Below are experts of layer 8 (counted from 0) of a mixture-of-experts language model. Rows are named router (the router's row for the expert), gate (a neuron's input weights, with its number), up (a neuron's input weights, with its number) and show model dimensions 0-127. Each number is 500 + 25 x the weight over its row's rms, rounded and kept within 0 to 999. Numbers have three digits each.
Before each expert's rows: a language model's description of what the expert responds to; "gets" lists some tokens that make up at least twice as much of what it gets as of all text. This comes from a sample of Wikipedia text that the model never trained on. Tokens count by the router's weight.

# expert 42
It responds to: Linking prepositions and conjunctions. Prepositions and conjunctions joining noun phrases, mostly "of" and "and", also for/in/with, e.g. times of, ships of, rules of.
gets: " of", " and", " for", " to", " in", " by"
router:521486458507492498506464514527508495522487481462440524505486484495512472464466531456524469518491470484479485526452534492480476464481504472520511534485510498475477494546517518511479491512489509465498485523495487506502533509461514476533519501499514508466497525461497526499484469481465494555504482496468494526500514484521438469541465489522489454563526521517480492542477478513529517533481
gate0:460526532501527527484505475505514478544479509536457520487488542471504472496508493448500476483501502497492505450540513470494543476498507485479508469542544499481460497486506492464492478565500513468532487473525513501504459490468494520515459508483508545509506494490564476509477495513486515512508499535521498466522555473492539539485503492473522514527503488481541523520476483511499490521512
up0:500464459536489513515558519573458480527455503553507487457492512486510447507509563508551500518528514507467511480481524486505480493480507472494535483507498482516545487474458503467497516486514520495514505466521506545454490501460475492490539456494515472458494475475523466478497481542509458484469491516504481438528519495480497547532479494513481516539465477479479445500483501528478506515519
gate1:525513474460482489484483526506543496473552505482474521481521467505485488471493457479483507492506522482513524517492491487527425560502499484473518494490512469515495542490455509526562458506515499502478480504532554510474468465523514492484473496462480517497484473497483493530480496539522526512548458462529494476489526523547512494488458513493498489508488512473483481490470520504472511507516
up1:492503520507543451492502542495485466490501508499489518508506423505513487479484543519554509448484533490488517467497537522506440531477546472479486478530529501481517492495495511512536499521507521533540500484513542482480467462536513489467506490486504481518493475498466504520486499473489511495512498513535546486478488524545525480542478488512486493531519535491530448484478568451512500523486
gate2:484509530520487559464480490497464518505537541485498551495513445459532507452534550468481497500487493494472542486501501481489514548453519529510512470458502507477491518495503495545473535525483510508554554492460462515504483521497494497536480503500507503492467521549478513475525540506532511473517488492490519510491495499523547509508487515492495508558522489515544500486480484466489491481503
up2:474486494545558484535517487451510489502491418491500488491524492467497516512439540539503545468541500502471537471535483492562482478480461503505506482503484495460490511551477485474476509479449489523517533509494480517482482469510563451506472497502499520481471524553487507561526520494497470475501492493516443475518471535482550500527463513484427506523488499506504545494508471518508521512507
gate3:502489490515504476539541536495474500480529519525494490507504526445533516494487502519493515484494477508485519489501510530530504490516520492472504488497472519519510488552474494521456483478471500547510534523540513514492518507540524538502485502495522530483502529543509534464467461534494537497525484499464492517519535556522541506494517530544463527528495479486539510504512493498525475496529
up3:501523489489466535480463489533478526499546493488533503459514504545431505498499469532522475506518527516483511473483484501477444533538514502485446543484520497481481550502507487497512504463513521524474431458488495464478541541490505488485520518525512506533492533478491481536515510474545501499514461506547488507496486505479474503511478468461512469463484535490499506474486518508526518534479
gate4:509544508517523525488535520483539485478531514510497503525510508501483509483519513535527501467456504485500462500515511513476469517478471518459477494471554512526496493518549465481500509500485534477505516503487500483478485468479494472498536460508529466499554495470472486528478471495494527488482523516556562521470498478481521473490506516530515522515524478493551495479520491474491468508509
up4:483438494505506517537491486519497459515488541462504509490517521461508543524517477495494500509487517511453577516486486468465499487551564519487509505517506492491506494468483530514475494529462500491465492516484545503495521465517514543508493493543456474499493506510505477455505505468506469560493509503509469511534467503529492461491488480517494474495512505504456476483508484518521523483474
gate5:510511489480453473520490514486501532469494531488479495473465509488536481519474495482477492505483449479521448502525551504511522501504499454521499460524519491545473498507526524484494489513474512491517443498487518505527563526516525503501458507505465547525466517559453457464509527515523546523491518477544467527519520509541512462487491460488540440468493557516500534503493503504517498506503
up5:481525526490496549499425449482507547524486508509505472492483520542486488508507495499488457480534503509507529488466516478473547489496472510492480511488487470498494527477503541524559494483490493507507454515513539523514465524514512511447533496521506499515513463523469497473477508532485480498481541510493537495502494478493496530499544473555498488498532466475490461511502519490470531514473
gate6:521521526451511499480490509466446451529541507518517509480542501493486484453486476478473520486479464480492471534462461488478482491515523508505539553499508500509501496465477476508517501538486524473482474475536514459457503508515497485514478534489521511482471470495540514523472542494493464526500550487458475486515489469520503504514490479488477471488460523480490528520494480498458515505507
up6:473506530485471502532520485474473555509453487544476495533521471508512479501505477479497507462469500484521506493530511482494468510546484498565524513485470482540502507487498534534533496503521513488516487469502517529498549494517504476480493482490509533519497463513518449535512542528536541495499478514520502491500532528506496522447534453494508495505456497480503464497511486445463502502485
gate7:541539492514488488495522520542491464520541530471504476477501516454514491498505517508520510487515488459505495508484490525502509464496469499513493510449482459480499538513523512521472504532483521498493522535529570518464488495518521534506540530507520518513532476512556526519518468481536464487495494499493501490515505456461490534536471509519518512504525499494498505506517503472510542442467
up7:499511491498505490498509517528546477515495513507497488480510530516504543462536489465511490508467498459489493513511474476484493509486449527491527525495472464507472522479510501551503489484534475499503497470482541522533508479483463544530520524500534493451465479517519467531506471523470517507523498508537444502460533503518461501520505512548501427510483476485448497503489548540458525485473

# expert 39
It responds to: Clause-linking conjunctions. Conjunctions and linking words joining clauses or lists after nouns or parentheses, such as ), and, , with, as well as, together with.
gets: " and", ", and", " by", " or", ", with", " with"
router:524465504543490514526470505527521528487482486483454540500476495464541473453495517447546464477483482459491487495478542512477487489475548471527517529488531515450491469536541530500482472505515500496465484529480495490554515503475500482499544520482512531467516533494477461526465473494474488527499475511518468526503518515495476472549494482521472516544511491494511445546492470521511488524467
gate0:480492495516495512507517541502509521503507546536487484522550495497480500467461528496533528554478473500457504463481543491492501509519477503471510554475525492516486471478513501501526500496485448470525525478493515510438492518461476500485520508535486481498532505507486498492505495488458537540460528488532479540498490485503500527493497519495502501500517509486531526476529510525510499499466
up0:494451470510500475506469439472457486533537521511512515568477516523513531483519469469497494487509484510494530525502505510489484495526506517509468472501490497507486512498464481519533483476538548537496493531477486536520477463509497534512533536518496566490511526499490488515556515491494508514503458489493499491544508528501524515521506530492481504507478468506434502504510500493536501501478
gate1:492518525536476503485478498485512513476502506519505493510515497544499512465510471462539542500481515482530502452511501551475528463471528489504491493489516503499488474460498526500498540541467464463527482517510549485537444520520486494516493484478506472558539481501517494485523489547490520519512530454468524505488495513474490469473523521450480528515542509507527492498475516507530511509462
up1:478526540487509531507463530515504505549550473476503507494532494536465514478506480476547479510512504514504491456470504522492549532530486540463490488479542495467533447501523512466510539508500495485515514500446471475494499490534484528514488530549483514477519480540500466588477465521473509490493456489505463511481481524459512531492503529482506525519500530493525424483454513484455508507532
gate2:508467540480467454489527505498485498487520516518536518487556470522510508492468526525501536505467441467504454484513514483483483500528511493525468489504446490531509505523485529519507501478509537507516469517444510504492519494483429480478461516494477486462522537466478517485514528528545515519452537527504468509484470467512517489487470535523520474476491478523552486491512526475554474472495
up2:542482490448520539502497481535501505494545501497559543473518504478507497461541492516507476465493511517473513477534534515514505519458522468488500482478507528474500475464468467512512486516548479566489528496499505465499492476495487480524455479486488437480520489508459503544511478486484464518511489469509518508493522527502506481454478541491468511483549489484496526520463500507511465503510
gate3:476456500511535474509501526510493528537500490535488519494509494486526512506494513476498491489489532540476549520497490512483502501536474542517485467470491438467514535498509463486504546499507495500473501510472476530527491520491467491496554508524477500498506488479512547502548496504445493548505514504467521492460520547522533502497547478469480477507502517500496450471492526475473533507519
up3:504502464480494497510521546497520492469516504519486482528499469549485503506515543487485516484494528481511499497495516512533483493536483486513543508533485533470512484525520472486477484448479473480469532518507555467497534491514505498508477486493482474468480506530524485497480499521485468522458496491529464493475518497479505505509541512520511474510472473534499488519488469485502513488512
gate4:515477542480523490494478507516530445499480528502473513517483511507483554526469545513486473497487502498477469511489497508527490496535502517525476464511491493501481504510462513495499531516585466531481484514448509518464540512524560511531500482464502532480505479487516491506509468490475499515474516493499493493466479484519533482522469522552514486476509506511502487499487484436529487511485
up4:494481483480453470508489518483503466520464529526501493465526484498541500482537493490503463491535522540513470467527521536437450498480526488485483500516531515500517475481513520494561463490474480490488479517501540488488489523516516494507491529455518467489469502537538449550461508472497481506467474479504512508497501463504535494484507481508509513482484484483546487491523511546486490526475
gate5:471477474508501457472534531504495518462499575488490528524536537490514502510523437493525506472538461503516431465515515499528487491486518496500496528505523552526511529520498489512504493475529481500475535518489500547491465455498513485536482527456556472504542481482484485468521509515494485496517486524496551504507498517510480464523559479516504528498528460495493475527464510501490489464519
up5:489501522484476469543482528507532485509528518503480519491545545494484518499492485486513522476499479524499506480539512476556473454512486524549526467520521519485483498505500503496449507461527465488469490529518531470468515475505523529494482496486525475518501516529523483444506539487483504499473499500483512504490461488542515488516518510507504551489521477473564471560456490473492495484528
gate6:501520502510493503486515547510471516501452513527497479477560524445479501486481494515516474496478507476511526499488514502500509470491492497474466524503489496466490473516526533463489516507504497509500511547483511493493503485532477469503517521508491468518495547521507495494516514483483495488496484489491503506504493486504523516476514525521523498519512474483487526505489486505511504436482
up6:451454512501478491463520470502513518519467503516502541482499502507476496456509507506510507501481503494513514483510516501476494502508530476448474497486488477482486519519524512462528474515490466529500505467523516473440467463507479503473524504474509515498518487469518502512465498474464495478507506478518502520494446528440523445497529463516459452502543503502508488485495500482531486515509
gate7:482507495547497493494523489526453538494507486530516495496464482488452480504512489451505489481496525501484458558515487473472477496470470483461556500531470504487513523514526485548459460511526477569490532502516505480512561485534527539481484498485531479480532518495524511515474468513515473519514466515519478499513503520517465482474522490475457476476484454487518501527447504485511478482510
up7:537506516484485458531509535515511507540553490496533515479522477474519535508494467489530523495459435478523476482503566482487491515513550493505477468483547505483502521502507454522496508500450500488495503471462500545474501527495514503555545513456518478469509483518458471479484523463462454532469516489504513496487491498512505498501499511547497478512540536465540490495496461510480496482505

# expert 32
It responds to: Numeric separators and taxonomy. Commas, colons, dashes and decimal points inside numbers, scores and times, plus taxonomic authority entries, as in 3,644,653, 3:24, 20.5.
gets: "/", " ", ",", "1", ", ", " and"
router:484480462525505511541477516497544509475503488505478477540516496493507481498477550477547505520502457455467470474482538506482461476497533501585534513473506487506522482521477529481466484496516487486473498511490493545504494519455500462515501478473485515513495509470498503499453495487477478507517498501509467510545510491508471504518435467474478487496505521487476492535503487496523482518480
gate0:516495453452536483504452513483498539520463504454468498461492501457525447489451490487507456507488491497524497507488493505499470510534513517492490488514474498498513483497499500560505489549497495515508510502497543480500486515490463535508448520502519524530465466488529487547492485512555479486492501531507543506528469510507509459497484499471478509496508489492510486473462494510459552532472
up0:466486509511549505480508495476484532497461522487492434475488473512529528506493524486501582458524436485501472476513492508491478478522514498496485482511468475512522500472534542490537495497522477485545513541538548517501501491508525506484517448519475482533471450493516533496549498495465516481502494475480489487558478471493490510490550512520487512442514522532481505488471463504526509535487
gate1:495478448532516526494514512520530501503485473498509466453530479532461507476461491506515483511519497472507478546533511476506549503449461500504495502478504494499532502537525492476492516477463497516459481518493494519489522524461505505485501485418466518494496500500499540509515505469481497527486509475524495464517531483476433515491494506507502456493506482507506473486446486542550504510481
up1:465459492500473477509505489490487510506496460480488475523516562519493486481516499483510462478555489495544474501539500444502495507513489514528557493534498497512498504459520515507508476516549483518520511493563502467526497518504526516479515526505476470530505525503487505505482529530473465465526517472522509535520483492503509459460507502483512480471511510477486537503540505504496499473492
gate2:496500510508502532541490541516513515473480526478499514498504499538525491493494512497474469500492534472474477533503493497510513476466482496500522500528502457468480463505472445507505497516537487514511484466532514460566558499482468431509469521509457505510502550525515523473478516503502524554539539512499534476554516479484509469486518514530520521483549530552484481498469477497507486467476
up2:490520495508495514510491492540524493508547496495480515509486483495523462484516520504487477485491482464507516491536510453485509549500509488555509511517537499500513542484515529500468515437501501468510470547515463477447503526485494502522482452466518475505523477496512451546508493466473491478487503462503485517509489501506458523477529501554532503487511494511488454484428506480470513485490
gate3:502468492518501509484480518492475500508478508519487501514512507504514491491503530483488465477499523483443483486473523507492437514503462483488505457505485524526490482543471481496484518529537485472481460485452470488461512475430498486558478496471455501548475453533518533486481498513459470541538512514500485521509465478469504479528477492534492534516513477495515490483490521501513544486507
up3:490507521538491533526502503513497541509512494516492493483483472493520473487564473486478495499505508469520491518540511490489500558443472484497500501471496483491486525503514496529470513538473470477536463469513511536486493497487477468525488503528517506520488510489488478463478462470502504525513490467507483481467487463509509499442525519519483495547519439473539516514480528551480486496478
gate4:485536509529501491524515503478507425512460481484522540506500494522531495485527557495521452526470514546512502536489529462509485487551480507466465469490516473505473523511487457482465525507492486464477533515517497505519506503494469503539519491467533500478547514463471477491504498529516500552527516538532542493508487482503504484514508486486542499562496495503510493500489482529463499504472
up4:474532519546515512493516478468506524531523543512528486492482540495485515510503440556525476551476522460515458473505516485500505502512481510497472524467538475487520445481483534499502468488480530479490517531484462531471521503553488526494533508482528494459514486488547513529496492471506503494481489518538490486528479482462472507471502511491517484493522506477523533495528506508493558460488
gate5:452565507480510495500471532492515481499477482541497570522542450496458497506485520496504493521514471484494486501456543528509530486515530522557512482485535530496482519525487481500506531467499481463508561475458545497510492504519507445528485470498476496495524516510522510500499493488475473512488470477465470498505548479454487490495505461452514460508523492505463496474483511502473464502478
up5:515470537541512483457492452494477512489453489446482471479506502516553510514518495473527491516503498499501490483510499483486478488519550520490522511497513462509466499442480508473447473513519510465462527508531478468569514521529481449533512530490527505501464516506509471489508524470484492482519507528519511497481509520523482504522528484488475468508509499521505518541490521479510526534490
gate6:470493536474490510501519525487516523472506511549492510485519499483521506527447417535510494483473442462541490498531505512497508477434501508539497548497534465514502474490527504502489496487476463537478469503534483498497510488504509516467528530513498479525512501515461480518502546478469525483510494455513466493518509488545516504550489524469500534526538480486492510497491495531492491503511
up6:507518512501497487448498489478509496496505502538519525474502529509496470497540447535482528502488479539509517483551493549472545487502534518521473495544513502463517508524479541490485496496511461486501454516520498484493478476461495517511522508500559530527475423520500464502479506501491514462469508496494521510519502482514526526489495470493512518513522511471536474496526473459478481523500
gate7:508498474481516496514496478508495474488493530479501523495503496485527510499514504506527464492458472471528490543464520485459515488522523497494544525483524440489478511480504481447513518499556427529498522476515491498512525513468514542536474476536449483506515487464502471545509520533513437503489478548519483521507488480510491501503508478553521469494483503541486481531519493502468511497482
up7:478476490496528479507514465512455547522480485519484493526488520526538515495518493496523469502509500489498516508469492483524472500507523493489503473513494503454474483470499532498522509525502473500480507448516492490514461495531538502487521444488476490467473499488494505520488527515483508552500495492473514468497516480471509517542472473523487522532502492506515494498567535493489509520515